Below are experts of layer 4 (counted from 0) of a mixture-of-experts language model. Rows are named router (the router's row for the expert) and show model dimensions 0-223. Each number is 128 + 32 x the weight over its row's rms, rounded and kept within 0 to 255. Numbers have three digits each.
After each expert's rows: "gets" lists some tokens that make up at least twice as much of what it gets as of all text; "mostly gets" lists some tokens that are sent to it at least half of the time. This comes from a sample of Wikipedia text that the model never trained on. Tokens count by the router's weight.

# expert 19
router:225110145135125074154096140100156032125094148118113166119150148116157136125108161043140106079084168126103153043144178098143132184152129099136119122094074119091179165107102171135117101119083092170082143173102131136129077083159101125150054164168145103138129138148119148112112086186057221141142142076125160114151094101140106132162132095119129154103125082115128115097163139175096114191138082121135182101150123150145151100122123112134109154138137143105115083135130043113125120111122141116114085161156097188099174113139152098120115220129129141126097090166155132185141167177120162143138120098148116167145133214146084103157130133138164159180067129110140148110135137138153115119114
gets: "-", "2", "8", "0", "9", "5"
mostly gets: "°W", "°E", " Italy", " LINEAR", " Mexico", " Greece"

# expert 32
router:179088090164125071113110111096199099154066118071133148120148135176163053138159058116169094081101199130074131064135143094106126152159095118144089137110105101060146189131107101118163100120122156164124131162073119155106101116088110144133096140138083136164093124129125126106072155121078193123133101120143171152127124132090121162111120127092118155126107115127162141051145133092118094153196135098114152156148110155133082136109084114157161142097139134151111129068134077110162127126081068105152103158164134152103107162121133093135104116152085138106170096166144142138154114088134241167153101169157130136193155192208093134121120148125115150134068151127111148124178180160190100125121
gets: ")", "\"", "%", "2", "1", "}"
mostly gets: ")", "}", "\"", "%", " II", " million"

# expert 1
router:172110119154121015124114100109205092110086126081096145146165123177174092153150151089181147089123128078073138108177161085160104169145157084112139168145131137105141138047134123109120063100076110151076099174098192140137067067132116162128103171180102109145104094102163192085090104144061252120152132086086125162123091122124120113142126101152116143131154090127111121108109107104136134195131096137141152121123125141164156131134129140162148170097161133149120110138093095122121119166071126081130134166150110158095129132124150122120104122164142092133134103129138139131133172115132218117105119107099137109151152152139077121169093108164171183171128160130116084168132140171190116076134
gets: " ", "0", ".", "-", " —", "9"
mostly gets: "SI", "AR", "/A", "IN", " SP", "IR"

# expert 8
router:180104070147109065120100113069164105095073165093107137134155098179191122156110088120171115070121158154062135044112147070086095213150120159090146147134078123089099177137124124159140112145098134114105100125148158130129124110105083175132094133134129099151087070124149124068083143141057239141115155108159134150111127140133110130145104105121138127163128069148148154099117115131091145166107094145143080133144127152099125114128117113122142153113145106104102155094153072160127102191070138094103132170131122128140169189117133144135142183124115136095119090172174189148080130093096177087124095132159129133165167219100131125173152105170091106178096088093089104152179088150149133130117
gets: "0", "1", "2", "3", "4", "6"
mostly gets: " Cup", " Championship", " Goals", " season", " round", "-yard"

# expert 3
router:178084069152067071094143055088180093103123144118075138147179103185158080129149110136130120095097149134052130125164180070198139145190112127149118112161123136122129133115137123086131096109085108146130133175100179157125125110089125094102120140185083133116090078104144165103074065120078209219130147080085093147134129151120157095143140114131145198111124105147160128099126106121092072127142119150125148157186071147151128098135094153170138135138145112137114071087105108130112059118130093068112130162160108147085164194123165095136093121119089110090123104146180167128115127126104171124117125136131113142143164133169053118160087138156155178125113150087103110141107177138175092087134
gets: " ", "201", "200", "202", "199", "–"
mostly gets: "197", "192", "194", "195", "191", "201"

# expert 29
router:160095120124120015127090120148176066106109114132130132115177132165169166116140124119124142089129150107047146106124146083127131222172152155085121156151077150123132168086109088083138125141123141165088105156120153156172072065130130107116112116146120133158106087085120154041076110136008147148139102121136207177076172162085127108192161118120108156125145109123130133121144105128127073163138135158139182154146139190089176104133132143161116148144178149134090103133106088153100124129137090113110123186130152139102132184113122106162110155160132124133126059157158168129078135105109160132113085152093066199135155119128127125163106107152120156138097141097107126099119111172169107078182
gets: " |", ";", " /", " –", " -", " for"
mostly gets: " —;", " based", " –;", " |", " For", "%;"

# expert 13
router:164021135170119080128150084059152080057116151088138104139131135135144129196133112119173134150124155117084148108153215102135105165148132134108113211105064079153111131068141139084155134130114119147124117137089145160190099106159118135101129136195119113103089084112141162126087153119084166123153156114156160095148125202115122147129129108122135201085173091145148148126139115118117114171140105176094160137156122194121191110088103156192134163091173107100111114080125083125069158102102093104082121183152121091098109110126127122147143137137101091084145071188124189112129157135119143141111160145160122141170128169164137091198114129146137146101114143099056107154147149187166147131162
gets: " a", " the", "'s", " his", " an", " The"
mostly gets: " his", " its", " a", " their", "The", " an"

# expert 11
router:185128122142111045141132130156136054136133136092114133113184131160138200119096090125129116118114185089086153088135134030128053110167120113125153175129095138116145195080152156124107103062095152157135104135135192156113110120141146117121102206146118126132086120113079217150131120124081172160157100070063126134124115118062091147145170137125143156149179144157152140098151075108169115164154086148100119152153081150132068123096106172142105171135145115094083124151136128125100123156073166106149141166177127104124124159063124075101071159110133159086097122192163173140081167079125120083155131099141103181193149113122103117152081158151127158145101139144107115126130134151130125088167
gets: " |\n", ".\n\n", " was", " is", "\n\n", " |\n\n"
mostly gets: " |\n", ".\n\n", " has", " had", " was", " |\n\n"

# expert 35
router:200095096184103080094122061087151109136120147099103175112188139164170156199132147103140132073141144124075161085161157065188163173151110083137137151099112121114125207059107109117107090085118117097107127131091141149133060081180099123143084175106123149115094111076162111121132126180137151165114111106082180142127168120097137124180173113103171144150183137149154143105148091168094141173140125141120164123167106082142078095160121140122114152114128101122126104112123086161117062144109116121097142129184183167116172184154165130117133109169078141136145105154162112113117156102090187133110082148125124145122161199115092129075105165181093159137104116126072127142131173164164133047103
gets: " of", " in", " the", " on", " by", " from"
mostly gets: " in", " during", "In", " at", " from", "=="

# expert 34
router:169103136109110057151068123120119114097161136067093124088134107120174176139156147150139126133059160102074167090095163072131100166207112088164131149114120125072134159097137190070101086100126155148115106174141122125121102083108113107117090138160126107172094137062131199140080122147086166115168074112078109146120100127103103109157135130137113169101156112182141080120115070082112121162103114136125178138113134165128077064110160131118114106138125076141125111113112094157113119181064182083145169120134178084073156147055170067155104130109084123109111103062148131110092133123108148149153126117106057149107133151176063117152103170173106185113104130156091101127127119172167096113110
gets: " for", " to", " in", " on", " of", "ing"
mostly gets: " during", " about", " began", " around", " took", " have"

# expert 25
router:138087102137091041101111109059165107133147121089119146070150087110170139109129144093132034077103162104088083083131097123153133143180110096093094175142100103124118189094102147067106088066101099162079103145106126186174104073169083124102093127136096094118069094156159137059087118157103192120115110107130149120138080164075128145139128061106130143128155101119128101086083133075100081154171113142131111137081089136144159081094087153142145154125152114115148120093106084112140081140066133103120158194153135137100131135091140144140097128160131059158103118147121136097114133117128179156120138129097059152198124180130072115158146140158134163120099129085135090119109167125161059138106
gets: " with", " in", " by", " on", "′", " to"
mostly gets: "′", "°", "\\", "{", " \\", " using"

# expert 4
router:223099106158117040128103094047192062137098170128115166124187106153161120180120119090118156119134166116105131115139218115156124149135078159113126151100117120120096151120133088092123093093085129129162061127128178154153112125133114101148075135149109118162081105095156189060096120139068230169094145057124119140123162149142102136177146131147132206165148123164143111126130141135126100130145140153113134118158110127130138122103131125142115166117106100140108080077139096122092070121115136079088119148137148193123153156094152135144128096152114120079116113144151147152073181111130196152153116119124077206150173153127104111148100148166151142127140137080109158139182135146193123066173
gets: " ", " (", "–", "/", "(", "202"
mostly gets: " (", " ", "(", " [", "{", "–"

# expert 15
router:155035108169071066124078098140187060111151117121107158113128126110177100165118128129172135112144151144099135054152164146163135170158142147125155128115114146093183169077104144134088109037069105153110074143115160124193114128161130108111163129146128113099092123102155186031074102172043186142125094139107172087093124142174097145159102080124116156155128116129113128095134087096125116153140149088101111109170073182158117140117160159152101169122161138182087115127082094159148069094139137136096077172177124154106160135159155146134117140130139118058159072117144149100103132052133138123096163129161115106126145141167108100174145129144115158139122139133110091161156151149142067109156
gets: "\n", " |\n", ")\n", ".\n", "|", " D"
mostly gets: "\n", ")\n", " |\n", ".\n", " D", "\"\n"

# expert 33
router:208089104144114090107125099138127081118175161131087126139162155147163177116146158139176145160129130106139141082179168100122092110151154123123144193182028075147156182133114115108182093122073117157075138140157142196141119070090136106100108123170141092109105144121105165104079097117047184171134105094087105150121131122142097098100116064076118159137150060125190090092135119116187115110181156144184112103113065154145128166131101118180142120057103132101096073083142093084145076182065112120090154154110138146105120154123173121135129155140081109068123128126147147150148153088084139119109132119104134176146126190141105135139109143143123158120084118120116119152153190170135122127177
gets: " was", ",", " as", " is", " that", " be"
mostly gets: " also", " be", " been", " where", " that", " when"

# expert 26
router:162134074198089065109138101101188115135126141083096117145142132197165136140135119096134120032133142128075088066144151146179099160216095122125123151138124120173146176104157108086135110152101137141104161134101184130139085104099131126122101145184114141137072112109144183060091096125066247188153119142119119140097115135133124125143164099162130181119122092173138127075137102124148085118144078116113099116177129156151113098099146129185104150137139131094116111104107110131127063157077146106140092173142157099082136168084175129154118174162130131101128113156137124093124144128092124096067084114136111116118137136190071096178125098149137149175107144075099114152110177155162082056136
gets: "201", "200", "199", "202", "198", "196"
mostly gets: "201", "200", "202", "199", "198", "197"

# expert 16
router:183059138132086061135101083088101055091161146134107175110117095177141130162167103099101124096088096119000113071161149102148104150165132115119111156165132153098120171117172108111157095130102125153096136162086145163119075110074088137120074088145102141201075113108132122114108126119035128146110109107186170109075110112089129152148119101149140156121095078166076105073133119169138121159140106103170184122162130144096162091159115184125152179077140174119152073155107114154073105130115113082138152132123134171081121176136165118152090106198111103103121093139152109143135196130112125160075129135153117126150147154130130118084096107123142177144085143116059126131155104138150153112150
gets: " |", "-", ".", ":", "|", "=="
mostly gets: "==", "===", ":", ").", "=", "===="

# expert 28
router:197085141121102050103120073079196082102100140082117136095188122162137172111129122089122105109126173114042152115176135100105099195232163139101142181133103153101117142083072131116175115157144117122071094105118164152153077056120117107105122130158083108157123072080164140067132095160040189153148104119108186189081112142104129117132112049140124149125162127121123097103103114118111113159124132161165118141157136148125170119140148118143122164170169142159120124137139079133085086132095130163066074150153186113122140144120164098141131157137144107156105089106164145143114130095114142142104115144104111168142172129140037121143123168146121109153107113103082079116127151150172111120098
gets: " |", " to", ";", " by", "0", " with"
mostly gets: " —;", " –;", " after", " before", " to", "|---|---|---|---"

# expert 38
router:214064072121114094071120080110172077137119165075073164114174160171169111149147125093131107080127204114085119127158175098130149122167131139144176112133129104110168176126072149067156137083062079107092111113104133183147051119115105156145124127159124118169137115094173167128060121161072145149133145076116113129045127097115120108160140098144145157125127103165158130051130078104144120170168126123168089181115117164142129116135107125171097172099184084082150119082130053130132088089113141110110140139128123128109104160107150131136101198111116124120149094132149137139098180131133135156133172131059133134160129185150075107165153131132132134132071174079134104100152137146182139092150
gets: ",", ".", "),", " and", ")", " States"
mostly gets: ",", "),", "\",", ".,", "',", " States"

# expert 23
router:173106085158106047094140083067163096090123119160146151135171101191148089125124116090146136107104151107004181053129175082119137175157115170074118156122092092120165179093162138075134108082104080114109141166107121185175094130104138103128119126163123135119089075100139146083069111158073204137156167115133178152122132151146129137176150118155132140139167098130130193095071099106129125177145110128120105164122156119109135097113060139184122152109159138108102105129102124081120054183136110137158121153146154143085163127171153130153082153158109125146119084155149205135110190135113179133126149125166130170158145138137080099159122140142073138116152100103095141128142139174167157106138
gets: " a", "1", "3", "2", "4", "5"
mostly gets: " New", " A", " La", " My", " Best", " San"

# expert 0
router:195116083202074052074107068049175054078132133075113133131140087148124117170113122060110105119132144092116147076176144138195108127154097118137134135145104120115150159096129152137117075101070155122067071144105169157117076140138091144140122139178077137109138100109166175098160122129052248189135143112107188166144070134148086088135127102133124154123165082106112116091156139131163113182124071162108150140125134153128167128108151163152116152098122109104123096105110096079085082136121132142138130152116121160144132182063172086120167117149144112105136058143152184147113138126149137151130085168135120154149116133147116096160105143181141140131087155144130108126144148163153113115167
gets: "–", " \"", " (", " ", "-", " =\n\n"
mostly gets: " \"", " '", "–", " JPL", " −", " “"

# expert 27
router:206071141177126100076162079058133066077101151124103143144169147190121079086093119103138120113136130128097137043184171140106118166141170090169174190133083111141118128138101170087125089116101110116103132144116136128167070092087143077125082143179142129139070088146133173117081124161094160160107126135098166099101079131152170174203129069068157183153158102171124142124108144114154128157153102106140153118145109175171144111122108177189085131130094094114127088097101114124128110139114136112109085186170153176114177178107107118122132175153100131148192124156163166131138114088093124125132142195134090122183114143155093088138082158156097133156091117141116112129113136168174103098165
gets: " he", " it", " He", " which", " that", " his"
mostly gets: " he", " it", " her", " He", " It", " this"

# expert 20
router:177067108124100075132159078043149115085121130066129121106165136142148153164169143114189130112124184105089127121131185083155100213158154087088121177128112079129203167154109145070145109119115071140111104102112138186185143086124097141121114139153059099119084070091119158120113132139092152120122157119145157109144128180101095121135151100138130162156153082125133134112113158084127112190154100126076153177146117151130165113108109099164102169119177141160116068048106090119084152155086097082147136175189122115081143119157150133157145128168113171072133103202127150120135159107077137119109142146154107102148148200175116084189120106133126136127121159093074089133131179123125135092161
gets: " the", " The", " a", "The", " their", "'s"
mostly gets: " new", " its", " these", " many", " their", " local"

# expert 7
router:209069080174135070103105081110210074130134096120072162108115126113145114138129130107112114076139181123078094130168168125133115150186134153087161151114146085082160178121112146086085136135102053115101107096111147143108123130092101111138157120148109142132118143118160189127104122159013134114131139106099129125107111130158118134158143116120118153152127068181154154097133102059113109175124118154154118174142098216172139090143106109120111179101141110107152102087151129133091076116095124132122149187121141129114143150068185154137147156107118091113141150143150157131097139109113177125086148188133089160145131181152074113197139101115151139075095155083075092133159127159209092078176
gets: ",", " and", ".", " (", " \"", ";"
mostly gets: " and", "\",", ",\n", " (\"", ",\"", ","

# expert 36
router:148080165127126032149171084110151082079112122124087134113100084140141158120152136066114099103092167132080085084150157132115070159205083144092153120162073164114150196093117132120116161114113056147068142143100192146108097113104092084127169178204120102117096114133136178147117113141073138106107101115121170185131087152096127060141115139144140173130154123138158132074101118123152110189152158137124146130130069122174092159099135117160131182088134131120109145080126176124071088093075081126069133197146146156163125142123144080095118177178082091115152145179145120135134162090113135132092120161092125149132147182125082113124091139127172115116091166105111129121171130145179104077153
gets: " and", ".", ".\n\n", " to", " or", " but"
mostly gets: " and", " but", " or", " &", " than", " including"

# expert 39
router:200034097175069100098148099113202083081123079089126137127136077134168132163154110102177107101123129081073119108153132104108134165153092121100102156113110079113191148119125139129174139145042123132154101120111132141148101125158107119099099119187130096110108069153130113106123185164016213126126112140093168157118066152117137164138126102163163140156165113171170091053159145103122073143156152138146127110101111136192109131121098110135095153129158150171097143138135079055091093163093168101150110140167144182166145132101154064138119110133166085127146114166175145123129167144079175153160107139128108109128095126144067074126114133144149078142099098144134102141130126161122093127105
gets: " |", ";", ")", "-", " |\n", "|"
mostly gets: " ·", " Total", " JPL", " Apps", " Coordinates", " Succeeded"

# expert 5
router:121101181146069087138119089076153092101105104101055138116190155155160158143151106135111094099110163106030163100196184116127142159171109110118151199152137114103149229095079147133100075067091102148102088167091173146142138138123130170098110127129144150105118071101134180075089118147129231145120112097097156099117136137101133138162105101160179166123120121155151097101112122124127115124155124139106158168144085203127128107142118137119086116088167112113100093103108141140105049063093127152117159157130195116150138131172144127142119168110154138126138101189147152073095112077079137138105166147167127162132148173176108095150114150140154186114136140126145127090175157150150104094165
gets: " D", " B", " R", " L", " M", " T"
mostly gets: " H", " K", " R", " S", " L", " T"

# expert 9
router:195058091158100048077120100102140082140074115107095112098138142163158197160118167121113139137106138122074123099159150089160201159151119065137130126132134085072168187071132143105114094081076056142107132148109125113195101093132177120127096120135114125139086104138195136084100131125079169130113130084110167144124104109128108145133153070106133178144133106171185159067125109153139081166180108104173147149128114163114123120082121178142136219096167113092158106118089066125123106121113154101098136153145203145108147152134167105133135143119146121111140059159171139142153173137123148096122099100149133103163113169167108130208123143171136163124129132114102116156143169192145179093151
gets: "|", " of", ",", ":", " |", " the"
mostly gets: "|", " Phylum", "″N", " all", " of", "="